Weights of a small mixture-of-experts language model, trained from scratch on English Wikipedia.
Size: width 192, 22.1M parameters.
Below are experts of layer 4 (counted from 0) of a mixture-of-experts language model. Rows are named router (the router's row for the expert), down (a neuron's output weights, with its number) and show model dimensions 0-191. Each number is 500 + 40 x the weight over its row's rms, rounded and kept within 0 to 999. Numbers have three digits each.
After each expert's rows: a language model's description of what the expert responds to. This comes from a sample of Wikipedia text that the model never trained on.

# expert 13
router:524476538486612481472519454455536533485451503469532513504456459513502501552449506492509487491529511524588529454626491551559552467492524483483484485533497452425457537499538534508460536517499532504476419543507489500454539506478516506503510502504517506444508544474597503491524451558449419537498515498445476456511496507541478510538478459579481515483497504475466556493479496537545506515507529461489488496447427496627535491513510504490474472552515497527559469488495515405479481485537456440515445470543536427547512449491474488558512406453493488524450460515421506444478578386417464426
down6:471597542548510471534473521530622537510460537560444413476480532535448472460516534499490504564509496447502494528527457505484521519446496449549507450513501500483485469504468529531491444437457433446484543549493526503459519462386479527479499531511483575511513510525473508481454538469521529450523480440468469487462525509461508525491501562513442346560489563566448513505479521544500422494431543454472475529488475519523490497476446371450496528494527457531553453432438487470529518490463450460577472532500552519514492491501509465466450505508449517539468485544532518569490552478513510480
down7:511482532537481498492452525486575499520441498471494529544486515568488560541506465443511529478449508522486479530515471509492547495595523467517484462500558540484494606487532496560422542542463534449541483469516466461486456556446458590550534505497511477533436432460532446423514507540518513570497586522417459486524496475473578484505498511517463440448509517502549483453488532561523538452478502518461496498478509572526547521517465518475441484534528520533499499513539487479503545470581503442477449536553506475472427563534488593491488516498595576463473419544518456565469564443489563537
down8:572468547511505535497470425486506472534441535478534449451467526528406450481545421517513507478520514428544520512513522493554547554469570492581502425468572417465530540467444512478505466470544450537477481477484540479489525539500547521524503444419506469483466461558455536525567527525509464497450468452503495520531549541494596553398557380478540563509493512538494506526504494513537504512491522479499482450511390520459511521549491484426507461534489475516438499529482496501523463558447437436496485479576508533493534520532536467488486467537410508511527477486547555515546459479475551506
down9:498513499425462489452454474511595483386495495601510464534551468552494443563441463443492513511517507545463514526549495530487498574558468555482541549506482402587475553489487506473507515423537458498508458591492514551465531568518518444604495540563517508469509431487499483472534514513514522520447536567474473503492529524477522440515502455472486474467536506549504439524490480478515498469495414466478450471425432467533477542458463490496571469488497521581434479493544530471453525487621507430539493492455545506498455509476524491464502489533525519448472522560470510510511495545532505481
down10:473510472484541492533433540559553493474484472606462548547466475461458512498487536474492529497438466531457471452512504474462494595463484448480469494450492521572492522558482529555495474517515513470569526439540481525535485483550506556503494472510447497600565509530468489539501536536512487512524485398517556489541451486434451534487477535513572474454694513538465480511470546497526521443467445485478559534549506414483490462506469521544442533604488484423501501485494488489491501535534463501513419507467465546562509507502444485480473499553476528537539557513490509486480497547521554489
down11:467480502549407455458506500494480528464468474497507504495533445460544502488478527545459482542503514572488394511522468491489523491529520552503493571484419522446495490470454487488541489487553485533527469454481450391543518573589488550491413512492451472537491470517505469510515456529524544431523477520418493526453440433494539509495513531506549446553515444520508459576455484506441538584429434589537466511478504494513467520533447429438484585425510556526561477487519473489494498411568535504473487506476473560504533556531524448537498448499499485507485527522558484499505420516472502436
down12:544504468443476466517441477514436543474517519506496517449490390526485470427491450526429443484507555479495503540484544600524470517483532480549538491481411501430495485461528482458552586503485473442457424567519538502492466436508438577373511468509548519482453501538491506517541538511578551518522446526534538497442541494536486484510447559479576472544493509496500500463496496511510471512474530513554561539470490554524486474498495523520444480522498520412516549556569574469436424483486505506460503527566515449458481541549524475538498514555448515500462483495509582541530459554486550483
down13:546510429461440418472449512498495513412459463454559479517514503522518493483486515482534437492445504614496490511547484512423523491443445526511483479485481478560502533436562511476511511523464571523389445509459524473580474465504474467579499474570547532511473473540532529466507484464474509504535543496508469473472508503494587657600466521534451525445552478525507443405497469541438461465490492500489456464542495480466476425492512493502540488509429544539450516481521477467435500485499535491496537523529518499502501553463514463476550408460469497550507550467480545454467502504472496489
What it handles: And, or, suffix endings. The conjunctions and and or, plus adjective and noun ending pieces like -al, -ic, -an, -ator inside longer words, e.g. horizontal, botanist.

# expert 12
router:550490496462496526480580466455510567525497520505548546399447517478569466470484458471513476497447525527494490485513494525474504479564528480492521519438457507531462507462523532476500582494483533528429435602492475505455516410464425445457568509482529464528491496472509571485500511476416484485494489521470539518447544551572542505434496507579466424463468473536452532472561521490481439533534514535513439547497533551521506561499472533477499506509444491482497484537514507475526484465495469401533583521536527478474495459480458484523456562414537496589488426594458473460471534550428466473
down6:551471554530501492487530517583534492525476450494419505511462479481512560511473554493480437469526486461460532557514484489449497492534465583344523435463526590559454477496499471508519459475507581565544506488552404517535611452521446522545471551515519506484515411452507479519518562505494485543554461454534571497517442464457517484506502495470471548510509535514509543548526451553492484532508542537588498537503523543462534524452523502448523531516559389515534532471503531489563522499576484475496507508507510522551505504572475492471608487494486474471530483500490483480470577511485507488
down7:425537495431488463529479540541533523545494432408475481468523519450441482510521443485474479525484485530506477454547509462541501552504511519457546516552535519521518491535478451494458440552470448577457513500523478536520475531512479487549478470501453516538479478501524548453497544516438574516408460517498543494485544490470347549573542501496515471488497542451522476555531489512596455497468521545492489506484481474516548461518528483546592528537557441466500527447523484444439548479499503551457510498499548579513485477522482496444421397445485461608455553523468456498462544500526538493
down8:459482478486605541520481505487430512556520476538482577508540485515516534484546548486509571489497482515438551510486523513444569525530542453523572543476469528505534447508537545505500493501534495475476499504430436460535488406485522504430505475495495471429453473466482597483451501574495520463469481476447543487449507401556548519549509515494475369514523446509445596471485466454504447528519533447498533470491525519509518518523458500505417493495497592486531602508537497494503533513543499570491488549504496490488512534464536479531493539455529544456501449417468504516524480531508554617
down9:544447584419491508491487481458451526547510461467550532500428466514516525502476499523580484492457539525541481529515585542571465481518514580450480531493442507507504432436478510541482495571524430557553531494556492496481518480564476616403521538431474529526485530553479523519444491525481538532514514481521508512548461439498488511504534497426538512497506461508544445484524541522488503554446507467446541562505533543504517490554528439502476532505450532518478501483448467486431455413522419424480563508519465497472516434532485529495423472450466515468552517453512466436467480483442488593
down10:495476502526455535527522455444503465490510512449448443588529453441565573519538434533474425489514558468499529480565504523411437516493509503479529487499529492549486534535520553570494527500450452457473490412501511500592453478501493514533497486537477546512530446501518556504538453440502484566504547531541495527521457549483573485468517530472574483523575500543564495433522506518501516498527530434545518486551456441468556487460497461449409498563561510561454515505452471559478479481491511534528450492505502461517566479576412425463512434477512511508534524495505559464594509477560453499
down11:491428490582429477505485500493525517528463504426545487501471416494468540519534547517454488557492505531555399528551484491543424530579482476483501519593493501548516460508472515534444520480575538482519453489539520518496456576478556551528509501504445512545505476459522500548497508485524443489518534492538503464444538493530517457524515550546492500511572523488551561527532405497471547451513467475567437501467479503428520533459554566510422479591549512433515462490499505505480515538500536432458510455504487510528483499602443511517506560505449591450522516487539441573511477505470588469
down12:512525505548569481512567546429519540503521473511513430546441472465433484451522490456562510442479444534516495477557557482464602508498493488480448495488438473461514472513471504402511551555551487475538488517499434551566510522554524564485514417506534492535465436543480500481474562599471472456515499473515494454564497506477493494530436493474520537470485583517542472510506482482519587528480500502566467481528486541543445530456412528531420463472467511514465396518500447534497498539520434558460465479477527494496508558480503570462573440506491456473514441550477529579497550464481512489
down13:490494454526523486546527512537512486503495477534503519438510401453547528507523447498451549514515509481423538509575496495471531475544509474598516518569531486516564541459504447456478541526468463439550435559474534534519398506504478499597545400450561450515496456577493515496503518533477466529480548492449503512549559560482541472500436562462524430445479491500498492482507509514480426592452495545545492554516523489504489504456508507518419572501525487483469499470554534515459485519484483519418451507582477416503480508499534442525485519502564570552494458466444464530539444468547479544
What it handles: Word endings, French names. Final pieces completing names and words, often French or given names, such as Éco-le, Égl-ise, Louis, Charles, -ville, Autom-obile.

# expert 11
router:470529515474507461459487467510496582459530485515553506479521466574528478593467564527462513562514509572550420442534504489532469499452506504529489555532532437541496482503523531509557480453481604396538534549499477442434478501524470499477429549502556499503486467479503458452597536637402513444502508512468554504521515573485408551449540529535530459487470529495466528472505519518514502488556509504500476571535507506581494429473548433450484522522536494469499532530487548518494440448503475475496497540516562462521525493498468471451537511468423483511504451536465478482474534480536484435
down6:502542544441536524426564446441422541458473491488552532517564438458482451449480525510507510497566452501517421464528447467512576468573406522541507528437489554531434494564491550570505505500411508484536495472553487482478551522547478459493521426434517521477469548499478432492510493548536503502480528474407504521416505538538554539539411415452475538530528432472506548523494519541462471527490549467454488569472537490555505508483514514484398489476454503446550549528507501489483546495573506494489472533533490462524561533530545550460497504486484546492498524428491506492448537488485479496
down7:443541536487553519445482510467434453479491475450549501404521501505462516555464507522514579483443509442555444498524482519501450499514511482493500563512528502530539470464475474443579503511522551512463536514532526503541473517454435535507481501437548546477505539505542548485448489466423485529504554487503539476390513498460435537505573493477485475492409533470449543429454498524459575478457508566521515534515377509445483425520528465506544558493534523491518419461488475570534477508482568547579523493580550519526446501499492555482527556470462528513515488500520499539574492586498466453
down8:532422466531499501463533489489527505540437496465474487529490646470489501545498418594479499569524542520492487442536476461534516510469494477466472604515525582513446460476513485498490469512545606515574479558547512521514473493443418520497484470460475474440524513477518441521582484519506519545485504525539532500511495473436504524553501492550457515530526485467513558580504451526478406509519525453508525598536572443517510505415487473551535515463469503485491501490525485466476486489509511438534462506481469501511546535508561465513493537515489550374562498465521455578454539490479447470
down9:527606457462498545459492537471479557498573526492534486539498560474527496540475502486485494496466484469486512426453496481436437448472464506469515533499548539463498418527571599552510469542556506483547516471459525479480559486483492529474566471517547492512590445515509559404493496495465505459487546490515520440434532501489577481468488561499511507447433537486550474493436501595483483505455500476466513464464502450473521532490599551460589474519478528497468496538485476533477494508517482515432541515562466511580491571518490430575586477410539453488558521439507520519532496495529508536
down10:534506542442493503544473494488490462488462513534502488428547522486505483517475507473456428595534451502496420510507508548479518447440516524521469557429470573466594482372534538448501581491470500539521490495491438524484487540565527532485537498492449565476521479496457488416509511526526507508511461450472534469491465544583529435583469536573502498510537455514438559538542516528450448550534510528516585475492518423489422512509475446527557534481465480534576478509535530487524472452411564476487494558542492539442559470513538521470561491461491547486536485500562489552479516533527497474
down11:473528534437491514479509470476569588404570577535492579516525484509437412523499515499520459477438449493542430436553460512477543552474493517507448469481496533531495468520493548471421557455538529447514459556516520468483524519475475516535520520496566486506524563461525540436502474508420469437478552536499528428434493493501512573494432456446548482483519482464469532545575541512513485498504514558537551483451493382520572517537475525451518493431488566506539469470534508432534521480481457497500510463532481562470550458535507420470510541469494508527468530574498517426498537459502480468
down12:498557538560513521502539488444535506535458425473488513502535576490467548528503515496460509495521463531444458517468513513515524505520417480540522460462605476508555465459451578523474520433436519498465449495498552450502532545454520546407589418510413441568568420556477477534533545523455520487490565480508437501474548549467463511517500474530480481489473582447525486515477537508526437442490500480505447502516526428562476535599536455413517521475439464517455485553479516499519495542455536550526481470500519481522573489478446488475457514455456510529446576500519479502493490503564522523
down13:450431539529504504584442515491489564479491497516490459441538515525447471534519525523470565526479428544519518497456554511537525503521563557473465484470519456479502487543528517530512483588441541521489423504471505501493377530482502504442504504536494454494464530465428485561496495538473532506555498469498566561456507482557425444501590394509474485531519539518516500491451387520513524481439494495483554510471495615429466524497416454481476556475529474466533482511489533509516459447502457452538588513462555530467474506510532568506541548499543456464473446525465471534526438472496456511
What it handles: Line and sentence ends. Line breaks and sentence-final periods, especially after section headings, table rows and list items, plus heading equals signs like == and ===.

# expert 2
router:461551593505567509601511463457501479430507431517519511504510478465570489506418570451510502533457476501432488514476500550556463522519456489560446517451476468551473496517460484439449527487515532418505485529475448520456546469536538529482518479576518461528457560490470505488480511590422480510541543405515517430477503491519468566474541506528521461497499502527451527501474440517550518509513506490541499523495477494572536478419475494434544418575475489470488504488483518442568451474476522497487474398573531523535492536526457476542555464513481533549441515562504531456419565469464481479
down3:467534466505476539432482504519476522476532509512482507478469518527492546549554463589417488443458517533478449502496466548458506526518504457421532534404511575482476556497522431426465447471441468579555498463576562557496472503555554555456505520430525409511551536536525553534529478510431509472492541499451522498483511543548510563505503492479458519531442505526499431495563536507422526572502517556470466460546481487593435527561479504502529541557500439424507532542514521516532509453558461515591481491506503499492508485489463471446479451475472492496579482478425504457456491521494519459
down4:502473444519483450457521472561488508526570461566509501437504575438520491441490504543602511444554506466552536505532458472540497480482547486534420468488527461494455513507556521551486507494496559472531474470466529500537550539514478517551516604526574469459482494456482582532498582497473502478430487458479457479471469457479575523452578524484427503467501489536474526567591540561507591549507442518531528536490403559404481473491566509474467485547457459502511573513555522503509527482466523450524518490488488465526483511530473510453473499552535527526442463473457473498435542485482473442
down5:520464500425498534456496486471527489536513461556531505446504485533476514493494481456554428493473430512436551492472453577495538509493438511516507442498588425491579490501469568454504541521503516490421467552465461510486559546520445545544440450518473548450490441488533514564515519516599509495447492500565503535481444395481461491439551474443493512465620476537488515524491433472520441438471531494461466519451495421489505486463530519462520446432483546525493492513516507519467445562505485486427589502572527482550475462482477468515510461441469473496503516541498519553574501518474562488
down6:434472572506429507475500462498470526448469417484506518463532510476462500445521533426483440519475477517470450483484494531478534518479565527478442577460469500501464458504542451488485510518515497446503386571457417498542528478526436496539528547463514463500509526450602423483481480533512520524508598508533484524455506508472512447568488568494544471572533521498590565433412533497464466525560513519481523477531501507465450519546492386489436519501477562513526478487559444458497466513524546486510520549476476534514536467485451560453507511499509505480434549507547481587578539478507507509
down7:518513473476482430518454555513487473490409497465457494510476441590500535506543510557473496437540546490531446477493501506518431435523502505544404431489513447522440430573511565525479537460490516476480455493455522494467447526504513451537478540469475482500495458504497491471506567495548547426489538417487522517520545504446501484487539526456499449529534440478494501523469463562469533613574536401530478513590557498482410471501488528492575456578517503497502469487515516531492504581548526582423487585516466552484446484457533499469483508494477490515518471475446487513476500530432528557
down8:474478487493521437440567402558504467446474577539510480491491423489526483457501518569513464486518510543549544432524512490538436536442550476522531484455427501498488478493540452548533497526511501508462550548527490549492476552538480465533489468521457465473550517544455488556464504516522511534470448462502538470426402539552462448463475434489472522513593505547484503488435510550435541494442526475459488514554511460433502488532512436521507507416439507531539457504507548490442548550401480463518543465435476374494479491449510509476487552554515431485529498500410493516543475495487506521
down9:493514506582450557471462518527503524485503460514497588502493514490485522513501528498507496517507521530547502487468455605516489531441525544473513553490481449513489491565545470516538477476443557384422503530546517562397505461567463448517472471474499498468537491472467416513502466591563526497486525472545488492487507471464492466559499541473473590502521418477504534489548581502467461487447564562559513479457520490470503563443492461557453444535467404533547513508471592496498519542434523492503485471583499488528472540514547457522477482428450565515518494480550571555491524500454491470
down10:527502509430517440504475546518446505530526487501451517532502477510474467492517548476479505472460512480439505524494503428445460388475529470492611457532535569465496457418475526503474432497559436489532502456524401469508503530528458541460538439547505506561519494501546477452538516440481513480520565477497509439529515446557505462526537533487513520474485453499530491519478591496501496565464493481477517536510523593460545485510490423535474463518541428550485557430506519603550522527539489476439529522454481464489521425554449506535544479493567517475542455471434501472526491506380450461
What it handles: Common abstract nouns. Common nouns right after the, a or his, such as life, years, people, situation, population, often followed by of.

# expert 7
router:506502531482461495510494459454466564462471516537481374524498454439515459489498485493486502569461501549483382522511452519517466502502506538569478575497486439416498479481493436468461485552431510493469478584510511470462529493549488525407509524526522426534471523469496543443492497586494512529515480440423513428412514488531532566480552492538561496497497464501457523481473492488528511459490533508530501501532528514615569501500461547527496455522469443506524476612411544467516526471490478445510508472469512512521494535508498490466539417542488401519506535497472538443487475448461432499
down3:540545557441501538425514479448506499510593431481481512464498511545487451469490470524541566439510500481493514539503487532467478480473453436538477536488518468380498470509408451516500504496529505515518495483497491516519495420500546431491555575497515478471507469520491450487502573424426587478503481562501513512525473458430443582546607475460423475497461484454508534484571555463491486483445483515504464496479551472510507472477488426415500526493481505510465494516458485532539556526511517534503528519493508550439504451467493448519527516447504478593511462377497547511498575510430468462
down4:597449487510521495452535497503510524495544532564573512474415637560521506508543461524530478529516521544466419498527484530482458548492498465541450435524460535484453484520432456487478502540515550540523485515446530542490550539474494506484502493465541472501482521518524458501483582521468588480467513493566468504544563478558469525495519496544432521523505515478495436505486486434527465588508453501512453584469463496488455520600525556472476514547452384475536502469505479494465513495535460425512514541444530419463476546508464534505504461497570495459493479553580498446469467423462470528
down5:504461479507511494483487510463514533539496507437542392493474450472455534544502490517504476565504557511453489469470509490507522533475536466466532452486485508523466487507462501531471512598561524483487450610449460464619486552442498468522478494568477475486504492436518481508568472546409481520465537485572564586397416564562536480498456398490434490477470544479491522497445523428479478492478517521547483438508469521526523529450479548494452498502464463539496476434443467442550557455475468485449495437529534465456532494471474460541473510456506516399498511436493516481534510528489515473
down6:450486455551510495446539453590428488432438493485534541469489497545523519538496546387487542488530497510446522514512557513523438505524514447532453468526503559529491615502521473535562584466469553528559460472513515479472482506538558484493498459504513489517470515489516489431517417471530528497509585538511481416514470455520478518464456504556497496515471522502491470449409559489511499490572515489489518527420535530488504539438517424480487495470550448413536544440490550510464449461568468430555499494484464422483572507508534518515570516533453462494496480505491492437477427460574527504
down7:468511507541504468482485534471451485483434564500452512471517496487501454516529461473504493554463457506584499431405502520452512513492538532524550515531523510504549493549514516562537517493446496517505487438459451529482536466439429436423357508542495393489397547532524466595493444542524487499561480486465467439460471511533519481501472468452463501527496498437616527499488527536501541465496570423532536433569455454458490457541551547429434536562481538513491471493526481455501486502541531452514519514505494465493465506473507562467457482485486501530522475509488467495537490500576559539
down8:496397434459565483551530472494460533497478571532545478493472500469476419526519532634497467488464571571600471523492504492458560548502505529585567492493459571550460521534479515538504483446510544542536530503506510536533506496499531497460541532539464465538492495494400553559526498424519465454527513558528494503550443517479497560470527474531583474513503531536508492504456481469544521539508484531476518510496443463550486493511456459516485527482499507507514487508430496480550512431466408536589498442472419536436509531465519448541528493499558538442547524447481459514489468535485448568
down9:468481521479467482496497508531492531501481416471562458549544462462459527550532489536508497554471518503444490538457486483512458484501489457527450474425470615508523509501491534460559513493472481490427530482444507498531497563536478426542514506435428451515507532457524530509446509552532518433500395439478481461397530560499522462491527513518498471477481431477420505575550518426452498537443517422515484546550541504578521518472469531518517524547469427495477448535501532403618541513498431498471525487528424542555470473516526502458486508522539428461525531468498511502447518511535465466
down10:484529498461438566567477428458504508488471456497528540491516491506494454502459575494443539464540530509500549497485554539469552535434465585544478502524503516530514476450496438557479541442518454436472504464521489526486401467494490452519567511528596476534517394490475499478453514520556483503477492573385484457519488502571497524458463491492530516439428507523516506567520520544504508454554492453476479458492514514464479526550519503412570480485523461456451571521537555538531465587468487538579484504513607504518489506466495471463459529453451543514531481471500489466438416475452504520
What it handles: Auxiliary and copular verbs. Forms of be and have and other main verbs after a subject in running prose, such as was, is, have been, would have been.

# expert 8
router:581523485458486499457446495452538507517574543540543465510571532454495432558421498517499494533441514485489443482608406505581471481480516519502496504496529524495468433496516450445481529512493510561521521511470497487499490450574449484520364445562475431557521512435534507435511462518476460539507498451502488447457504517580535495458483509570482494499472461457427510473548510502499468548481522474509504490498454581512479497552501499509549546509423537414554514492516470546520464438536504492506453508567573486472522466512465497550493438420513508464434464528439536497489504449471515439
down6:478476569570488514482435495432499475418476539488546521577520484495499444523522439475466466519426495498480440543610477522502496470542463503510523502511535464590468476464559477525448506423500518531549477511477536488543462497505509505472529481620546538421479483463527486538445490451519492488571490520473544511488515465529516498481527529535514466468430545434567461476521538526568559522491566465521555523417519545531463510486511533497431486484449444537522484476548511416509466489511424523508480530495521434426513511559486494534412495479408479447551536466463516525524513584540546482
down7:528561512460552483473464493500533508526525471506508503511484476534429530448478467493460521482436458540584555505550538494506519500457475548515534552484563513516525543381491511529440429430525563528517471509458535552525476467488434460536464481473429454455504558545488472512566461490464490517468459514488520456452480461531570526397562486491525491518527554459484512491493475469527451496490425509451532489482502601583533527548515497384505511499543475553496534488464504549468471546504498524527576509438548488476493481476515438532466531480565442460444439532402527425516536551501467530
down8:588496471534468455477540562548512480529457531519473485499509543507559466478523505482506433527568543570509502537391447469461501604532536530477476523521495558439517548539497528480464502471500510481543460511541549468545487509514552505485480485470519460484499518522467525488548533563443515528455441537438463504527414532453527537505511474563433455512562432535546477465513456519492449522509596579551481470525517514455473542487478424477420458507487495526537515508485480416513509509601534566497488552524474505556483542486466537409463532495543569562433495534476519531459562512449548497
down9:474536446517445562459484474543428458543488469513531507496533536503468522413586559450448458525460599481512539465555540528488468529499453492477510503456483475476518439518472518563484443520446486437526464472475518537463496490538512598400530495568473511523542406569503506520499531527544504457454546489447580497534430408530450482530442533470547437582569533499516479468445528478495584502502468425488466511530540502514534478486521516514495498501466490510458505527437523481540452406506445529531448492535517498539495506572504462510474518485506498525503414512554440454480500451496475537
down10:635510525491486495446518463474426491467450531506479480419477481528484479497494442484543387498479516459542455488577505488487449461535431535466437522426496494495469486376575478488461515502499490512448501587512469466533542491484522506512462512583465521454500548523451505470566552538539510467522464455511492470451518512444488496554535488528507547598534429494529448521519556561464538589539517510534522493575527515453530455522510530503522474505474460533512539466584481511567492464453477513520534503504535519517433546493540431475485446450424483533481544519503463442506498510537535462
down11:536500470507543582517512460539448492515516453511452471480460555527545470501568464517521505485480455483489619535494554486515511529553497552501524533537462521493510451534472570488493509489481488619474437466465496495545522454509537382483506539382501508441574554457493511453473546469526523497483469464527532478373466545545498516556467543532516551501468455496509512492518439470482565507489502526486438540500418516454530565529432493459517501510464474443547455453514544518495470465497483463397524491503476552550480493501502493470442506498463570472511496444469548463512528601457484539
down12:473564486496487483495465500422506514452486481426487402391481478508527500540508492475500486483447488497524514551478468491435505496495563528417546438485558518461504476534524517449461508490560590544481476476466515413546569533518436492506529534421514481467501431507500458606479495518516516581509438434526617470509483496488505567523543547511543522480537465474518522517483468508460458547473562428502473510528496523545503432499488496527476507438500561574565495493568510539470442511507434495499523390495502431474505500509484578499514508430473478536481500513544542557455501485537500548
down13:560491437507494539545462424559522555503460462563597539439495540517510478439580487598469428548519478520509488525491412578476484536517477545457484426475478491518544526421490483542537452501472532515504496502486531527496552523433432515543534510538490486483488461503511478473472539508529535653493494449534521480498508522522484558453482443507501491501472426531449561522502517467554569459539544494501530522512491447486487488523474448503458542561509507536503458470558527548443528462536559475451566505532574452507484547569448509480520484519474485480432525438424489489427522495472520515
What it handles: Foreign name fragments. Mid-word pieces of Slavic, Japanese, Korean and other non-English personal and place names, such as Łukas-z, Shap-ov-alov, Herz-eg-ovina, Kim Byeong-ju.

# expert 9
router:530470595505494523441509482496530545436528493503513418485546474495474496488495444513526460536468514540493495447524480495488459467534438517500415487532484555485464483495472522537436516529476536533476480510502487453498593467529505481458504506532482516478514529441534521429502475585500499550516528428488495497452461591483465549481544473497481528471415536533506592523512440498504502550549501473574569444476541500489507512512529528430540445510444437440552515537506523466467417395522451453440478532545564459531449412515448482518495562485501538543474499541421508502484617502447464469
down3:484439467544516531495467531485575432502522485441466498532496467443549507465478472482507462550575506482499580482494509512494519475493460544460561525457516557429571475486507479572481439548498452562449503434492501526450561500479512570507514514497590522465502546573572465458592568582570536467468438536515490493491498525538491453513473459437421523561445528538455470560495521497518559521525474435510532523427538540488514499583445459548471478482583464522522502472469537552451456566468469508510507452498558509485482482508455520569515503476473478519475522447494462497603544504495510527
down4:526488484496477502522444514493439543542528535461466579463501501531443543509570516444518568566505543500487455534474526471499535512479550555435468516475459487505503460503518495521515492527520504456475403498540430464489475504533507516525451483381469483438481497481503429565473515559529552492602523447486455499444527571483478465461469564543410542490520491559508436409585477533562447494521517537458408502454524581454588478507499451513504456485510515445487494449568473551496525504545562499527488469537447532493494509476463524512473499495468518463501498483501472501594493518576569479
down5:498536537535570489441461464446495550497490482560459514525475479509513504487473472467533566547476523501495469506524505548521476486512543393464492468413568499519519447510593539468502422466569619507577440522470454518448544470494477478468544498495543509523509476507499531451438531538561487521569485429540461529484526507532481536502495505452500497476585527519477456469469503501523499481491504490489534426515552515505562431481576476525453413591485500482496545558546507509508475430526583498477468481449506482492506417482541506414545579588457466498493517498543526456523537479532430502
down6:489512576500521465570490577451464496560548422526557503544496472502483451529534424472512541484493473523404445493555531465482518471545560516447502504452483499479486459484456511506520511451503533505463519523493571518484450537496508478424529511438486415498526563554557438551502455568493526489529514495496460587458475496455545497399515457482512483461468518485424527385413461477451427533482434525437455465514583581479446484458438443491525493458533516521496478439519473474518468507544453521532485455563491499509479473505515516483508572510519500424504505499513520455543515475466444534
down7:511510547530479585532540500507574473564419473478490518522542533439508483514521527504479529475449561479478496513477448530547565456452521437513516469561510513489365561477477558488506569506430503530511469552435518514582519472520474541492502501539503524501486460495495478482430477471387478440524429533473538450496577507507450516494499483552444449543483488531484511546490449582565511526514472478484448505536584532524525491555520468470525537517553475496481479485427486477541497507541473500494394473511443527484525547503489530523562506544443595477476481410476507486470541537506433442
down8:415570521611484474432493458458425585427494498504540504471516417464599532445471434506447491497498447430465450560460499508499455434552464477482507512544503520501489509496518463444455483503551522556483444513471523483459484492451506487559505479582485497492450523534476507509482474617464520477470484447496517507494510505569512415542535483521478545491490483502521460472492502554408411570524493548435459490519527451480436478501528534462497474491483465536500515464485484509592495456498491470512468484435523499516525474400581509502548489451497435517552477423473453494489514482488477514
down9:523507455475474535462533489482468535534538461543459506527502496444513520478500527468488504546460508450540461489433424528436487505487467495511550469532513463423458470487491461504419542521666562518496447488487477504483467525462397557494470522505420443433550467474549513501556472504551489566464467505493504517549546440521539597502553495544540498471462534504575530510433453523545518528523436464517470463449486500445578503529484545505501460509478491532594471552510453610495464473467463533497464508506481490498510529544486488472489442602511474554468457521485542517545480514562487474
down10:492461546463497403480504516401572496505483413522556472492514455518457443452576534532497551485449514462590484521473440517447529513470528462502556481498489458476478516469532481488472544499530458444540538529558466461537504538448483487521432517578410530516459537554463513490412532518446564535449481490550537434444513491490477462517492420477572494530508514409505517508502475450434417510493477479462501542472482488509526476506567441483453496553462529441466587532500464478561480542556549586535519489524492540545492477488522487525493450450488448527514452526501500448456488490471431499
What it handles: Hyphens, dashes, list bullets. Line-initial hyphens that open infobox and list items, en dashes in scores and year ranges, and prefixes such as sub, un, pre, al.

# expert 15
router:514496574493522493469523411512523504510496466486459498501454555512569455495438517479458588497495553496588487500608512546541468483524467501466493504450534451550415515484505487499488523546509561487431508598424464471524556499489445470540419509494538451508497541516562473519547521519434463519532445477563529474479513513524459593535522503504526480483510525480520501504486497585529520460439531475544469513511513500468577468475566554489552448558451470525488491499438445485539447474578557496489489502476483480495545435567470467415439490551433528445499503529450518471454528425447461483
down3:506427490518494464452526486488500483416512575548490575595524519494514496493544493488525495473515488444533503479553487512512467492459495464520463477527554472471476436506569498480509471521486524506523510512390484496490422476471450470518567523557488518465533473553475493509487525504538505462456572549476520480467485470528412494544506448431476499480531503497462517439470595447507459536592530516516559403418459472493564475469494489506519426542472500456552397457538508508491404480419454536526498466487506551551499469522474517458539547495565485513532577419449504426504512543537458492
down4:520516490534553472458481430506503455485471532522545555523530567512480570540533558528504562535482508516559568509502490467525477466458490498525439519429486479535489491507529538509464516565524473474510475475462500528520480521489453476521493527565479514553465479472509520489414482514498551512536515436486526488480505549426489489526426485481416444499457474445501556469534527541491531539470473445467562480514411304515476542449453537473506537470570442536548520476603560502472425534468497507550529543533485580496598565554483498548483525521532470522549541516513523487501467474492524516
down5:429606468474498518513585563471484440437482465463534494440557546442451437475452492459530434544614545518516485495576473497571531475421455502515491476491504568517531470544479551441497530469483524470579594517496527498519528508479514580457468476516431553503549477495528512401555540496488543485436476548547482448427505446488470544452427523532459466550520486493458462492484480511533479492508478543514531531562508514520439526491517517521485492499522488507480456513439491525529481537556481488537519509520496563508447508513488532493432403506509494514488495564471414513416543506488475531
down6:495478458491492469536486464510537506534599504481528427487577557463533553444437516515457463483521453465441438468522503495513447462544468567520511491522522530473401590483460457550524525482486534520482466524542552363547460498522548535502487473496525501448494464504486521530554482524462493496459551466511492449570501475533523576453472501554488450504526431532468575464542430506510463542491474452473462533410439484501509450512423528446467476425524483499585470487475484523544521449505422504486464448457516559479524582532520494495480493512435534508506581498568469487475504491507445472
down7:431583479459505528478538562454582555488392534525491542480511538549511489495471565503507597525499497570480509489524520523517485493494519437503478499468475504502474551447531558443479507485490455474495432508525431399471540528465487471445549506444483465576520458523470459456547502530527499506518442538511507476598524454481449503529453554553579516507382458485480472431564531524442504527522476486555543574479500553522454526550494437530504497502498490458514526518511471513463491512581430460493506550515493526471458486450492470472460493484445525480445479503456529470422523602529474465
down8:541519542474479477462530468439488570452555479566503520514550474437448553365570484532476496456536493380480470485479506486562496485498518478516509431567485470441595498483435504459464463499531500445582495524565516461515539490486484485474448485499519521553452469519505527551522478444464528527557507424544537434450482508475550525503484544479465500502473507424532453526500507478440493509517515436527521579497472546453549464525468497576535488457448570535514499541517461553496500519533429490468574531549562473454506485507539385451495482522489497512510523445509469476519490568478545496
down9:483452505434495506521519584506578511438567569479500483525511514460502491502533506456467507548474509528445465510523477482510517415509478488556486493554543484482561504511504524516488516518491513519514482529433482443505437413483486471496451425555500542457476493520472405523574412545412601444506465465449543492504471490522522455583444586436442413486546547470508508445469545493505448517477547547560434502524550496535463489477493480536509575510565514466487515475576492496437514539497548537549532530526573579428519543531522510503546497481482479461482537586509532504488526477487492500
down10:418558472533517463495463628551439483476474516571563556536505430460428550584493516489461419535560504522464459488549429492544539425460466488499471547427460513505438478531515480470495453482506476465487553546537519529511524469499521482493521516468499420494530531544512495467500524521510443492525510536496480476538515581507539552499483429506461551534520508539501516522427501452496505507474529534479522433541493504610501540580481533507459449494467512512541508493477602476501526552512545488490485567526569495502497423565553519515442488417464529459512514435447513475497497445441534531
What it handles: Proper-name adjective modifiers. Adjectives and name-words right after the, a or of, opening noun phrases, such as United, American, National, first, new, British.